config = dict(
    hidden_size=160,
    n_experts=16,
    d_shared_expert=0,
    hidden_act='squared_relu',
    router_score='sigmoid',
    routed_scale=1.0,
    balance_loss=0.00274,
    init_std_router=0.00916,
    vocab_size=2069,
    tie_word_embeddings=False,
    learning_rate=0.00161,
    beta1=0.95,
    batch_tokens=[32768, 65536],
    max_steps=6758,
)
Below are experts of layer 4 (counted from 0) of a mixture-of-experts language model. Rows are named router (the router's row for the expert), up (a neuron's input weights, with its number) and show model dimensions 0-159. Each number is 500 + 50 x the weight over its row's rms, rounded and kept within 0 to 999. Numbers have three digits each.
After each expert's rows: "gets" lists some tokens that make up at least twice as much of what it gets as of all text. This comes from a sample of Wikipedia text that the model never trained on. Tokens count by the router's weight.

# expert 9
router:487475517450497510524515510556459503426456496416434541550416417542427512467536471428570553446493537500476470518503508516424508517518466494585479455515451421527414523426453507462519471444476488533468550362508529506472518563491540499550516539637510461536468495508539437538488517512392546459541467526549498482516555520537505452496431336436422509519572523487424440569520518524497510502526461571580544608582471511451384485476504467585505569613443477604552560527482550552565517535571477
up6:474474462568443403469436513526406476477534487494415487405499501467491531550582444481552523574463401497506486616599478524545561493523560404552431428507518528470550458539565479394461563625506521520416383523426451527467491556520490433572425541511471507533457462475419417398510513461494464486506516487445443539610448520495437515526500465454427504509504503512489530467536552590508468521479493469576528446428406555521492542544518453552496499548507543585536545512498580570535542544543464
up7:510478506510522483478520556528443466435514498473562542470476454543481513560480539391516533535483485564478447525500496404526589547504517581458565520487527527436506551564502554435606467488471458531474496434601493472557518537604481528506587490562468571501474574480501495552484498475462505437515493520533513421611698558498538449507573439527558502506536623513476496468485508531519530432490479569535430508532513506609548590491514489446475554462499499489645559419535590519633530504505472
up8:483492556467533446496470451455503434461550377517549345541510476452454445448526508484519525532381558503524536502496478448530531439451530543476554480494595544554566455522586503534493531497432521551507482493493453565485554387517629547434493553578449462530536486465504467594429472487558461531469445527515362485547539499512530474560517550537425529518549508449460530491513475500560513487492483531434518483455525448453373554558511434438466525517491489499554479445436450439503547315550533
up9:520535553495468471465524440605463484555541524588439539613457526477555516494577495553397486552494497507533510473430481474419488477499437555584522477504460486516520444589499525548522564416567525484415458378361508456519540549456525393526534613512483549504501451478464499504515576519477630443457483501494482470539567442516470547469467401499446543460460608479492550551513568517480509539428448493567555402477518586507464569454544522473477503536438509439597536593517524472496518517471450
up10:481536571510484505455503451369445494413476498563429524427496484498517550471510493588451478526557491460474549488454457511469505557549464587466486482498490451441428424481538523477459460477560531482449415575580537393524478549492512537588480535567609503629502511436559454544462508419455485623457505501564473519496497545543510462516457509538502421498481500481410496536510475576430374416612530385495487508471547566451454472471519529477547554466511502444443533466574544615521489418487473
up11:553461475492471459546471463485468579526464490481442461569536549513507567523505563512517509460474525450499424494441589510455562591524489462599554461469558495492440479385500522577563440511484473453484533470426547546570573559495436561552422507460439510524540418588379486530594455476514498499550481511432428493559545431417492489479444451491614473463543480495556417577581546543484390531568436538524436564565558448462542525570520483467527451597464512494496462538468445422406476476515522
up12:478517498448462486586524528459457468394526452450459480487514515479521612457491445580519421423493507512471443526423485457477512455496483423578498586578618499532596566539412472424442445599482495470563415541478399541496421502506487512555486507427550452516635489496514422446557489516441574578535471538456466485556539551586489491519569564514522555463518508464411484516409459514543479543426450476558483447464578603471514437450488452466544510496526514485521477495564417530550424478506472
up13:553463350461542432531525535442429468563466473490434461474408474484489457532490526464417541399462523414510504532508521455511395528512482492537534453501553456552457554502553518538460419482455524484505518497497497485456426460476497429492514544461505438585451387403429450501441458495497458425603456455464369527447473460499582580508443476464557473476482551494515513450495475418490543492468453504485418455488466564483493414523533580490586482548521579487467553510468677526503506531594485
up14:505530446604498435509574480491504483557525504508418496482411474582544516547434516440458465468552509469541597557487475468433512528426473565456566479465551546556564488409528441412437490495526502424426518523531559502427478505569545456474501527574429570476510462422550509476517502517456523565550444492457433424481629446441476398472482480473530397507478542514434509593460541588429525394459596538596497491498463507444436525487496604522479496476519502520522460510507488509581483642469503
up15:514535560581407583506420575481454425525458555535518589530524437562404505499555565538535472469509549479356586535515558555587522496415484436428501469523494481546525469495503484548527474496501454533551524489569476584566531536480499514468475484519478539429408450551521484549497533542532496552580430563489525546630496449611425551424452567536495565480518577470560525483492567537535485446511575554476451555545592555573474439471491460527470530512538549550470511551542514603516504478557586
up16:544532435410454516562545486497463437549597571531498492517450433534406514563536462490559497508412465488551420436544646526589481499552452489492447473410489566527407508427479548525496492497496493544483492493534490407388477509418575494558475509513517411512476421415444472500525501512542537503520564505510448507504472546567534395454502421490495611574521512538512455493543447528441523438492561514478337525522484525515423432574592533563427450533431441461458478504526480516485547490526485
up17:436490489499534501486526515508522404471514514431450440505553473506474475496505525519469478453482450576404442536444509406588520472527524639456496449400592522552422500511525539439522493573465611566523523509511481511507491521475496538511550562553460492457533556601588553446484560521510514501450505516508531450535516469551483405536481510510491541541533425540538474454466444525439520493503457497429450466573501498479380439504700477493444484553375497456507582480535484507590461381582485
up18:512509568423520536607415488608437613447444520543419503522441500524475454537439495510554490544496436448447401495484541435526572507408437586541542533537386456462405463409545518459461485540500520510516451512581582516477510546496462545518462617431481514510553572507558487542587443511499429450563447420558497481466565538444508432430552581437517459492535459513522420463522546516457487466473479458469526437518493490506521477516473418438537469596399560513540436527496459548480521469505438
gets: "u", "ud", "on", "g", "un", "an"

# expert 4
router:513513510578502449469484344463495491436385520429518556495479562433474423539536469518518517491490536562585483485409518453484448578508485576462528533493523586518491470497447504506533518463624654514394571404559434554417455412521479432544540511455520409472519483535505516511461515545517413592500574488458447561535511487534513517488469558453436569509518576545483460563598530520488496622504437535509512577555472551490530489438504461444552568543477479531534437534478461515475438529498501
up6:513478481555498514503446439427534403487436508533518606450540559488474529473438507489579543635500513565506438478474492454501536542502491552512515464454476588529535544426524525498471458499554487616384489464448549495423486449526493480533524466505449517401511443554479583509525585441494611448514490563462483572602503463524498425515550480495396570556608446568545470594561477531445499530551451447472488545481443499483451500451483534436531521543506434403460519376454565469425437455522471
up7:409471466526567496614527459433491535491402511465513410522520484424441486533526478573578582559476426492453427362476463465512522359482517513560604548483539488576544576511552476572564500501470459489494511445561518546544476558463445465530457488487444546458627482433533516457501501518445456465561478452561401516554502503488529550557481508464489575464494498524530476455473555593456535542513425456589558476488506519530523595486381535536521523518429550494446494536537540444495560440583548
up8:469570441524562548578521438417387501554539485518553453568417482529548467510372471501511563479543510528539363583451549470500550536587483592483404520504481392502552402483512461492571495547610477507495545465513466501478544475490502483458441524452496417476497511504538523497507436588502498542528538469455582558486511451539415512481471539428476468529455478528534469503526450500468494385455590443423461675466521543422457502474543494515495537490448510493550470480530556448564470459426545
up9:605522586487449432531468582526495533405624332475508532463567516448507518460562503486444499481478500484537461527521556534474429501477552530540521517524539532497494452429427519517480504502506495536492408490491498538510433405621537526480530614493455528439491569440489425505492515590386575394525480457456552496483502493494475507495475564525510536503484467530483404531531523553555398576520484523458502541463551566538618471549404488538586573461481474541536438412437538547499561493508547
up10:531536436497441474509537401456497443466511542504470484524483513479501547565515447570504507411641516437479506590457351475577370547502558576508545487464591404399455437521495569493585480510474541538494453545531413473436539538549487591457561552537456476441514505493417493474497450446389537483492491450525502557518485440545422466526522519491514475528499409464551570501477421504520440523564406503529482585499441532493476443540471514508489589532446395568514484474470505536489421510469445
up11:423572568555512533468456472477468517499433440513480501515562550533550524591466451535594510506528478437486516494460463437486521500410572511588488577356465436529496534432438473499476574530474395510571543435601474487426389475464567513462556450465489584516476553461483540463439458482549526427396563558537510452590443579554455574525479502508483543435446567539485531447465442416523516431440451543482479574598504520522455551488490494444517561447517477537558519419513447517511584465512515
up12:557499501554501480488549460489472645465529487479454481569483478488590480415553505465489570464539480494491477444475441551396542516348478550509453422591458555404446434494495427534474537450452449523511549563502507499433504541547497567440477542508486449556504469508465513525503489502544468626503497436462488437519600497595532517571484513463504488447496494485571585502527469472433436537481580425617518523415462522521546521510429536472517544569485545592596406436489507539594481554458568
up13:474495514526547532563457496567463512506553607454495642505442492429474488443395609472532462600503469469471484445452496408546511468428585531535393539541435458480519512516498561423495492528622528499479421526489538483542429435538563596576498531521517365492514468488453491460475506559517543497494453506517466576564545511456481512514515466480444470481520501589514490596532422438488532472486537507572443535453453525400478514553451466522501462426377556565491467573496580445551546493540549
up14:510535554521500483417394479471451504493452504500544492441519460473531569510455504468447420480547640394487587485474504525517414590527562490494430446561518519522489382505468470498420569537517471529480541516448525600419473445514582429489419615460486451467508463497463515474556526529492472422472380505465539474477512504550422478458470500554428495521537471584482488559502451533467485558450409440522553474566489506460555587569664514457507539507544461461498487570448458452487514434577533
up15:494628553445588491382483465498451536451538535519476491449455518553444520456526542383492533495489579533390535441545558461426475512550512567554472428500498467529512457549433480544524513509521536490462450473497563554575496544585435356443477506392538397470575492573462504493509399513510484446484481370523423465525540432508539531554504573542504468423545498486534541498444439525461480505540452440570556598452487506464492472535556550545558571524403525530519517494504471463506523522584556
up16:497517498549551459435419473478457455504503427516531447490518527481445498469463504590498494449482403564451544446452440499507469427492422596519472530510436474470439457523466539640472442518586502522506513485467531515490464436534460523514512560440443476545436459382495414523520586383460426499466491420517410467471539515481551512582564515517480456501509462570478463574603484475400470566545538381519433539493513457452496512551602483428535534558518481526562513468510533434505590611590539
up17:521530338469503428451491445484495536496526516440523504528514578455510548566552503539381499533555584528526576491587533490476556505466572491486414482562567438563534479449468565470473546439469462474450503554513482491447464504469537563523494494507460431521616517512493529468456600458503505553529539567428497538557521385572471558528533504517427607643438559459498405567503555542470509557488430628438450433484532479491441494506498515464487505457505499486534435459536579569497554578483478
up18:458435493584495511553435458502442491541515467553513489507534464413522393625519468465457556545538451561557450510452476540498505547476416435421501440541425592577532503497501481502466447560527509544520491462536414527449415398581451512484624499566529461419555476593593484504525538563428470601527495518464518464523464530480603550491506462491491587375516618497482454537495468522545527539545506504493519557595564520517516533511435600471446515573564533451452517516486521466502533455560479
gets: "er", "i", "r", "ar", "a", "or"

# expert 8
router:527427562518467534533443452473486521441548497521536535421439507588525392596546497511595513518507545526523554528436510452608547568435504632561500539511472558559472547499485457432473497552504471536482501464519533495476577583610497475454521422451524468390459522485552510560489529502527531533527475505535499452468486504630477589533479542437543470402557534539561464510462548605554413509469445599553518478585500521448502577546425540462493568460462491598488459481506548513567542581436474
up14:506595510487533480602551515546494460456551539500478499453453574495451512558449517437500488612550541492516475525539448447586454530484477503588503581567556456532415557467553524588502412543389484487483547443383431390492526525455463480463408485505478506471569574490515532474453534512536542521418501409476504457473527470517471513452524407373569525503391482455562498513374542513582512491465449523535476537555477544505497539456489432470577444588451430484477542473480531549451481443421465
up15:545481447523541554463382530504407603430485417536579526531518512411465474430513455540560602444495593531503573600451526588533517521435438632552488467458461543485494481562500504403502552445509413481504587506577442516492506547485459471575520436478500453470523568479519599611472499540436523515587487497523551505478517457538463528497450429500507519409422544511480554496529476553574465477497446609534430502491524565448423572483458543556394494483547505485522504456489464506460517550477508
up16:513469521494435454468544410510428529353471465486552492546454594522404440580571417518509470477499486461495545458480490483508567567425500574520502451524527420482463387441491534494502482389533498509478410509484567461507566497424463528468552550426526482515451413547452446542508570501479444536542462505444455468603515434544539602485493444581491530466621475519535495539537495594509574506482534520486476500506483567493483547472538535513424532443476549568448490534487509513523642616431559
up17:517509546527509505554405519508405491516546467522494570442444504500410415565483462473526417466579475491511556545514467483441474523488480539525420395494582573607581444570444486461481545315551525524489510498547550503459491571515491449516508410548483500438456544470564558481492478489570481542492497518483451441507499397443469544584476565543556533461446554602463559460466558526499453485516526509513399480404453504501473529619517506477482474460455374430408540522510460492544436513480497
up18:497482534572532478526433539563492474427554524457414555404477452576593559561466374554477522566540448606472548477495425535542554525460593534492495515482532466484507477495493494572472460486467460436506512492537555486456530579517568469490564515501553598546539492586472514513498482455523490488503619492562501496583447493527466563533408529422541499459468472562420465431490558413510510461500501523403535500476510486496394557535378537527482548539447462430470536462472519596593442606421466
up19:555401528481483501451537489509491460494522460459521574423440462462486552509524547451598573400592519541528604496423506470563503519461467512530404547472517471533504497534510525363500535425491482475552470515544422495458541509590504544492498540457399422426467536486555473421405466511497502538548516441508566586471496532524446493516486517496535592461465440594411506495497548491467454544519625507600543536452559534510488533572442527581392490478606494551371523472522494456467489539527462
up20:591419464471459509497395436569450451461440527503457542467435408495500462529440604477561494554629513523483547540447486468528399576548521468488513463512479408550394613513474405521441431514554481458446448461581595396489471549569548459490506463468507490521587526479516546424432513481585488468467465552478488542497486442487489439523574552532505502537455526389485515493490454555486423475549506523465532527488513499550530617537491521486449558443581507570534522530607530535465516527432526
up21:497445474457540496467548454465506441420477413511530464506574483512516550464510455513534499582496504469484476561383509454497551458517524468459483531602524506526464431485547470549498445532488536492477446526435414391434519499496632510509556440474522511489498536492496531561467501552589495574377511419479436441566534445521496479583502451556442486455429552508490544511501505471465472506483461403528538513600514446498495469380483654507480540491424404570439422589495481518480632596477475
up22:481569527570416527428514462530588579538454486514529512510443532404572461591530569524565546529474534499396530496476476387455460575437489479616579520513521555534443516538620491549474514467546488543537550525474424507499523561448499496519443449501457541599479485498497532492493479539512456533630519514582536533489455514518440576511468527400547486474543476508527548521494599581511554486450476510430383455581488568524491528589467457509556520524514426592505540565410557486515486512420427
up23:563510543526479519443526538452500527548527475495469469482440498519426500460617456447543462546527518443523537633446457479520501426483433564490499554557499535532424503409535582535561508499576480510475460450526517542470574482571438447431538493445551509560529558481501507422425532440507450551570558532500524560562479586614541497429463557484568493597518451550507490485480494468418491500515558510493554525404538589572420638518481557450540554468586579536619451446539570500500488462475518
up24:454603486549487469566443570475496563531478485520491537512488508501533445471505459593460577505500459469460525477487466515590507468484506526460456526464487472461428444447521423466564415550516580460524500504610377546520577501461434512582450482400559539591487570460549547527449510534495493569505511467426500443340471506561435553545455505533528525505603523574545599502533505568470388455493448470441520460473583507473506512406518450560476564486589534489444512505503416488445469429577453
up25:526451494449522493557496480466349541513418578456537568382427601463510514458435479466517417442510552551544513605514550445631557574452485437484486478503514447487530584455463518506509485591539544450484418545477545623494518561498476432527429553556444515445473553539517465446513470426530475481481510531441469541452574546536487551444515449519556540495503531472551469596543581504520486433474580489522535473524482484453514489556548433478531634493437537484534483541503448619474467456490450
up26:544520453524516509556486576554548554557508533518466440521526585458527478473520448425456499536487471496442591523561550534541523410536488463460533430495500543525404424544436471462485522552491511613471481522471411472451522505556515561469529509543541510509404506521528472424404507494515532549525574540585510501544506467567551583498481527524527502492643397466472556467507552453423527544528498548491622476563579437370475567548443515501593484548522447558512503499525444465503594431482359
gets: " W", " F", "et", " S", " I", " E"

# expert 3
router:460511435560531466518508431597466548543483550502472488457582411468556423540583546499553571522485583458494503451364501444490468473429596534575548408581495470469451550470501586472483445495434527579540547466554493558483532523548472501521488535537513422430475477475514458485399509528479501559508506452552456524421563483609461488515575478441461580506541632570565475501530475486458497443496458487575583592470416463420521589479602487535477469466416535448526504480509528543457503518525457
up6:545452500426569493480461579577585547507445493548465479453529439426569497571471496514513489528555512474458537359546500480528468538522515573520476513562511549511530507495425594602462510601508503523513477461588466476490449540502494454513441512559408531462486560540521465491469384532460493615565501496524325434492464536518495372502512536518537485554542503593495484442403496536421489449560530515448505503493565503448488535536490445426472508469510509519504471630571477449448486452450609
up7:532471458450547423537482565486533511406458552585483536532499529530432532437517549466498462485518480503479471522408612476516516556493543506347518463530552531474485457534460506462431486561470494569552424517541503456640507508579474529501490511475516469471486545405502464597545446566464499488517528496478484471474585528544495505400503538519551535423431605443467527609554598480440453451521467417564483540549459495519394582437420400488468491455481524554526492419413544492536430525555445
up8:549495516495428518600557516486459468485553583493515552508530487536510439485531500624445450496575511572463481500461437542495475578513460478607443498555527409502506508534521584542527540582479428518361541506461500526463412642566482547580501448438525603497517470426558575527505487527420590505432512539523529442495471610438438442504584524458481592483428410526522476553423497447508493500512522510524533434410463447553550487463549576482495469561499490484557537534523466568561480499528487
up9:540561461532454487528539437434523500520486481506505473449534500515529531488458495504472384450523459484461477512546473488535530516409518544514532450602508506536490554480437522475460408418464477526557508455470583475575484446451507529562558451529424426530483436454407570558545450525504512510610506412596582568487503388629509497540629511511460544503499452528476460367517497556382459559498504475554493542460498487487458525438487497548422606437406456544484485558537454514430461545536416
up10:551536485483480419509464552535407455440377463522417516392556449541548432466451501559489567599450550554542495540529533445447550511421502570508504466436470511450475481593450545538523519492450520553443525510500495453462488588492537528403482449475507512486365583488492426445506533610539500491527499426474447558509517511512440485470411525489450485502452477487494517581466441558567517539453461588569502481451546478531556586527571472607480534507586486464550501558517427382547462476432438
up11:541451566452496450546445566491412425492502567487550529610594489477475458538573561469487571542522539540480509530571541487542476449444434432519517434553555604496449487511500486500507468519495512529506488493534547514470446474403466512459455530560453453450493541688395466552435447474459377450514550494470512505458527509543529453464457443496334486536502490481415507546540528538501561473416525521463419461555490534439428543481531524405467512441458445428489499550433496584513548501475561
up12:413441536474435521467457524558566528540465585613370533480537481558524497523481515477508553505514518483466511497452473547448510471556508449459640500560470499537468438507501417474517474510516518528493607486418536463456430477498444502468560477505526554554470476572449550433475459579449515570553534458508429545531561470462435520558525511473536418604427475562483514521509511455538525498413436561442480486440620511449513357516465444562510447406431588624448466528499487550510505463490442
up13:406554533550535444552534361494390592422478510495492560505543461611440400567486616493393532477522472499506500614481424534484453492504509493604539550459465504518532433522515512479484579504506582579506406504525496457496540540483480530516440454518462550475557579482515586486462457538477510487584477565508509440481511563566564512518530575529496495502450457559416525470550449483597453427474501537521561472475491513476514416561489528373557494487541428517511461505576482464498487576470405
up14:551570468528469550484503567534447379462432534475564441552428486494509437477599480528535530513492424562512508414486465518573552436455508502519484508502438614483485526581426504489575531478533492538469472430486495379513555493491515486511528503550488492563563443532432459510584484491563534514511459535486511476571497483476557405461545439573483507634592539548513566485473545489407562470449574504573555548538490444482482521432536457407403509549644515498536586511496553416497576509492558
up15:535469608500481449596571485431542513488517471459590439588534471516403519431515494406507542527473477475517570528419453485529595456488485434448532515529552495516493417480473400534485568579488441542389521548470475611415482565471576450546467630452506534494512532483478447546496504536460509586470426465495473634534444509524515508466531522551585526491444600450484542540529520416477500603506615518493552513522497496581481520474485504518528498477516520418466462483588508512424531467501418
up16:516589496594515525524447579452397488506592470563520444395524448543448556514514501432535552404542482492514497463403515534530442593525477546423535434501456576519524434481470491490441474481507423461495425454439471516469490406536446442535496448529532512588482550518587585536399490606481538471538532456459500512520490461496580527567470495534427394528526490540437571545466411510549418457585546470506514576509481418558459579528526532535464510619509549521484500518501480588544491537508433
up17:459511561539515492476445459549493639519535651582469552500465446441557523548478542530398528502588487444508537446404507421547554467617601550532531480588432549473402502507548487458530487397497416424475466510525545513558546551479485562519480556492470548536565551450419498479435446483489553458514483477515553544519574542452593481502475435504565501507473475505542425498530452503541466548470496439528469559604484491561470576482605498634495497565506532523524495533493501545478491423522477
up18:527588470471474438395392504522512521549608564513402488536503524437536534532516490506517543482567483548523484516498417432483395496511468627669444524499490488549446595515552484453463552526530485539488491458461436417469490583493544448494526401526567549525496505538470540479504518507392530448460494432542534531444574531490506560459532520494449450540571451539523512503414480443473552408626548575525494556456515477470526515439473519520445477503415443571599498534565439543470536478470471
gets: "s", "as", "is", "z", "os", "es"

# expert 2
router:628476508556480485508399486581379496484525553465442492497465410535459604507565513572512509554502463566528614405495553458602519496489525583569521518490508492527443493481517583426447533554515485547579606497445494458526476576519474503478547497571507459374538446537514545394461509532550557524509519526545485463409502519556454511618582491556459478501536521490455462558513554564565506500441458562424511564509471604493451473541522487516567563558548437574521515497518478549551472517444517
up101:587498467551566601495373481536518490495458516487422470426556545542553522458437494511542503460572518534459440534485553546537506450474491444508519416545561563564538441509533460453480523463509515440564497540566439490457459569448526444412487493442568453562530568477439595476475458502488389465626422525515437493438475478592563504552447473601463524498390506467537464535459497555439469434565518493480473556505574517470533633523505522486508457582515452534425466549394403505488513469500505
up102:450454469503457536450480426553463505593479550564482551470499487611486489488496477609477434420445494560489588559510447424514459580475523402563478437449502546507556399391462526537425499538515606501470463522443522551482408430526498444539491510526485480538414512463494529407416504528443458524510436525505521398601484478452451486558481486529449454552516511537471490553508460422519445426452458380422517476579497555531496535550539485536468405524456566514563483447507437492585589469490471
up103:501601496527555505554407523554628442467566542442408456480498430474444427506494547505501517527467516501505391543522507471506548502610515522518467563495526564460490464367539566477473444416464557560542557489493481498491468518462576520487502517513546493436513516453473399591498484628517526549545432454549537484513612526604486458521536593462484379515533377443460550485548549547509514478507524479479454526525491504552522541520516562502437543567485472568450521386515537512487583436523566
up104:591486422543499561520440578500458488452518455528537567535473463516557495433546543580536453509478402483448404491537581472502539520501481558556630436462465525419383479491494506501449519472525443429436528435493435587456488510567465409515458481555453477486453459480382463474609503523547533479579463581488537433431482470458553571495478455508490465482386433432520460461564564556560482522487470422545471547418493474475525514470538457420497572576554550489443508533461574465454430479480459
up105:513444496465512464505437478480446477490431517445502446511500602505438476482455538413540578494462451514552543479542508518387572468496470381524514440537514380466477547495569490528401495482456418493531540464500510539524432520550390543524531461460523533517464445537483678510446491532512429440522497475468456554466461547549424515470508526549481548494423558499540466550496470471500415545570488488456469436443443432452443516519571486530549463539520502452516524371408494423554600399522401
up106:521487504485409452613472448450426428535492574493525502457482509551470472476574455556505566461505492431539432458516583501476507591481585509472452485449474558401584484466397431495529548564497508513483526574399479558569486457519476489580538569565530359538440485583598458498516441522527498533475410438449552451402528575455404531447495536524550505445573464541496400499489523504442446512570464473456549489519510525459531513513435432551465462497489491450522412506468530412547504410474497
up107:417520480478407480522558435430422464575397533520459431446402488425466495584519444474500436538440482503528459433598543457415508458485443472587538599485546431560464494511534509547510473436485480429523491468468368496495472561502481491511502390512455473530623420530545539451455503530527404488618460450508409456465499506530496463424536492471438501463444500475483578518594525462572495462576557544497521563524493553502472478456519466417594540493447463465512533486461427509436452558504485
up108:460416524502468518533492401579579515481454550528447547497463477402546436436450558559489496542607443502509548453509408421458564507470413582449531518548528441511464619532483590532441477449560499520521475504470398522429385428516469489491510466550435554533486537578533464475515584508493460537462624558440464519431507429494493515528537516579386517467551474540481469492592475495493525500555538524513456501570443572506431500497530476461453544466553496416434526520543542522536361498514499
up109:544533522477528550573545523537641469508460478543429581466488533493535495508494479541534503476473460371512453517588530502481540530413433505535576431568520494524378607483501574456549439436492558539453493416445473444471512453472501513480465400490504495431491628469411563523504559522487565506538485485422514488432487579593456478612520476579504452482440503562456410471539558524514538536506501585452463528455470546485494481513571501416523519518499487330481505500485489453504467515406478
up110:469505488492488474526467471465501481513530452466530531568532522497601467474435460529513525542541463570464481531422466426476569378416575552432515561530486444518529465579458571532441480551492553604505521448457555488515536507516573447550389503588428546487516544481567480543469559483476421558601463480517487479414457425484529529597475447447435511413410522504440483564453404413533501510505496531500444545490393477516558497439470367503467588525593487519498445511524566469545465500434424
up111:575509506427447507516478480548499522374543456497476521445491495459562488471560550581549483486482474529478538529395520471596499486489491540488516499557518428454592481441481468483415544470495537584583476495417470471438413525453574638515535523542463511448539501495531556426503553411425475532503455440383416425502549440474595601381547488549525429475568460452435426536529509556531517535528531506515436525511571499477517447558469538468454568553482492480475558468502510507487535426479365
up112:509503545510585447470540488551492428492431603610463547483518500495478508489578529565501488535531462451436502411524438423487497501482446432547542508554580453445553511505579551567420547532541580483493456458399513534504502497553635548463588473539472510507524485485507397481464407593447502390549497465588399462404474397488516518502502471530425498524571514516559466511564501523561569457563512588524458528526483548408417557484543421467440487522533397551467479473507518514469499527531514
up113:526523450533517560590455467544542581543462409505404459514441521489450596445504477558500503476432496554453522601519549508468428510490530560585491508488509605449580541442547466507538483523508507460418527501584537553459466406529516518481507472586562451510553573545508585469447401583473564502512431532412530491544474447515516509521475563459557521488413415569578535450459527392536517398470460495458507556459533462510483473469534454461456460575454447466475498586502361433471509561464464
gets: " D", " H", " M", " P", " B", " K"

# expert 1
router:455414493494494537542472424571443544568552461445460562506546514618553552546551439575435532484438554563548547361529453470542484512522549519493462458506540538491539546520486528540541383504431485593531422526516501486386513542533478452499568522472499448406584461531524541560435512587511480449479440439594475502515495559544449515516375516518508544486469503541463459527500509397485410584444406501395521524600495486496446498497503469508483501630482483470468437491547503511511455516531419
up6:477401498471467511564545464534560552495531505590496564560505389505469411475467513561513415585444409564534567487616573517492615484480542528534561470520509490522565498482499561506530543521486505538422512478511389465473515466490544553494563512545463551458509465509397541441434613500524400604559511573515503589477481521516514470500495394539532551582575550570501501493490477582432517524552474552446493595462530521442451412537535510497464426521543468434542524428539508479431492485476417
up7:494471503429507513483525557392542551545549542506470496500516467401510509546472534502542459476550523503566482478468562391537473450513578510493572516566571522552546460540468468462574515467533514431467485524552442459413577464470504417427464462506508519481610533502533509562470492593407617580472364431492570478462523477416521556522483436529453460511445516542561397481514588459499502513515499467463425543495510524525463606454580440536547477545458537499366488503511471457568414517614526
up8:455531489453539470483428487420452487529460461475460510562412548445524526444532408543492519446460533534594485437466460519560398570415483435500526628502531562544519528489432508447572459561432448537475443520586544578488525593530524530510511506515474457538532410558515424542443490429520517448463499480456502501423603529499560496524548452576497475438471590412468523487528567511543543446581536486591524508567482580565523474500503486488488580595476522497600541462485524486587443590591448
up9:477569468468602587499486464463530515554424455479565513484547487544519422400468455463517461571425523460579467465553498531504505478581508630537562423525465501520462402570490516433514530456487504501579436501497502546564411566493491482462465448503607577487559491576476482515534538485497504585467579589516482529472486498533469503469529504506516506414523529553504420499475487435473472469508637505520634528474509563583514500546529455399521530530451551492571572613508449412443572541433542
up10:541587504490550530585450403543510516470471456427517526545536526556467494455609480508478440531468536509483519490564463501461495489616494470600594532478553480614498458499495481607500489471469518521534498483502451578438520533556467504450592444555516537481488559456507451525474550460451641533506510463549540448464470593622559538471506502541611569566601580523460546501443472436632494433488440527501571534493440466504446412463578562475484534517513487468472486544469502539558433445467453
up11:525583489554530415452453454470535457475552430431489462389499440562449512539538576499533419501444465562577525569541435418553467541492446505541529402492444450462384440568491511391558520481520496447518421487518528556521500508543512400447552518540565487478455497498422437536580553484586487422554465467507405539498569520491455550506457517554536441541569498582441493522568472482504574467551520535455561436503417410586584486528562511500519532576482488449523506416534556434459518531512533
up12:424526565469488528483520504540493521511488536458424570434509487445433397546559465522462550475592462526567486486470493474652534522481484535556493545576509398560478501391482523403440478630507562475471414464523582574474449499541581541492518509528501515424591523471483520488420503551449486468530459455524427540393493473476513536513484547430560484513540436506491528553490409530458491577443450501411498455425427466547502505474493487523547438655538492409511475531458462432475515536559451
up13:490438539517565481520429462546445564528512390536421484503561438450553455480465506499452453394432531519430479492463577476430525562473462509572515468438497556501484515553478526498566462481490534641512505558506504590568385617505432422443427564478467516526455489580558545605501552553479453468510528513478402480505578399522465431510544456487551580492379492463458558571544438490471505443412479523477457518455492475470481533466527549501457473571519498429487553566500481511413433557508472
up14:417443459556527466527468438524588431521558564503394477464558527516501462540569533597442483544626556541510525481457508523420449539560497468506453460509525501521465542535509525476520563544497700518528535449573514495481395574580497491487495438493523502510575535562435613510501524515358547544427548467450451514563434565535500519552535472533533503602452532459530514504531523527458443487434463471525434498531533470561382537499609523518464450516483436521443555503485439544498480505541487
up15:601486574567493504478493487534523588504559445484438528443511521589475501500549493433531479522524499561465430560514612384429510508592465581498468466597479450468484540528597560585554439493537648568487483610433457434482461535546448512513559533514499489550460547515543475482544450432550591501525453604469510550493497498599467500564534386495510418561463410466544586524504550456469454490523510469466532518485477527510427432529516504453522556449544500472492486526453557556455544468586468
up16:434377570469541534477536557448470502462553433476465458471513489530482434507522496577441413534520516442571455417401546431474539498480547503399470468499570492579480598435475523528539521535448505566484447538447475481533554452413446477544529498479478585441579451431488566466452526546594417527506478511558448516471487532562590597560490516514378533546477461442536436475512469510501516518546594481475522535584525552481521609579473499469551565525582552509501518487443417549508578547490419
up17:488456554525496459455462442487544529413499543474445520570531514505478490509566459518525540480411496422511448563425497621397464520522565464485547451483522503507488527433437530597463518440457466464558536488483517393504565543588475455511443532547490652459555524471507490499512497472496516385480449467518530534500505525554444542484402481418510430532514460538519543512440426524514452539368525450428473495545549567524436571590519482511532508533432445571623563585498594460509536567416510
up18:511403462474478452502532384534479499543587509517484577589413526555592527543608551533523584514382549535502487423484486502522513509503533536484544422404457541496391474523562496547478485461499502517519513493533465470467485494490451377498487446447523505510473536501511521518540538489465387428519464502499582538454642544536491527484451542548435588564492360527476576510506456544426435512490434520489556521544581501553505522453422499444490514559461433454564470527488463490411421585449533
gets: "p", " s", " m", "ap", " pro", "um"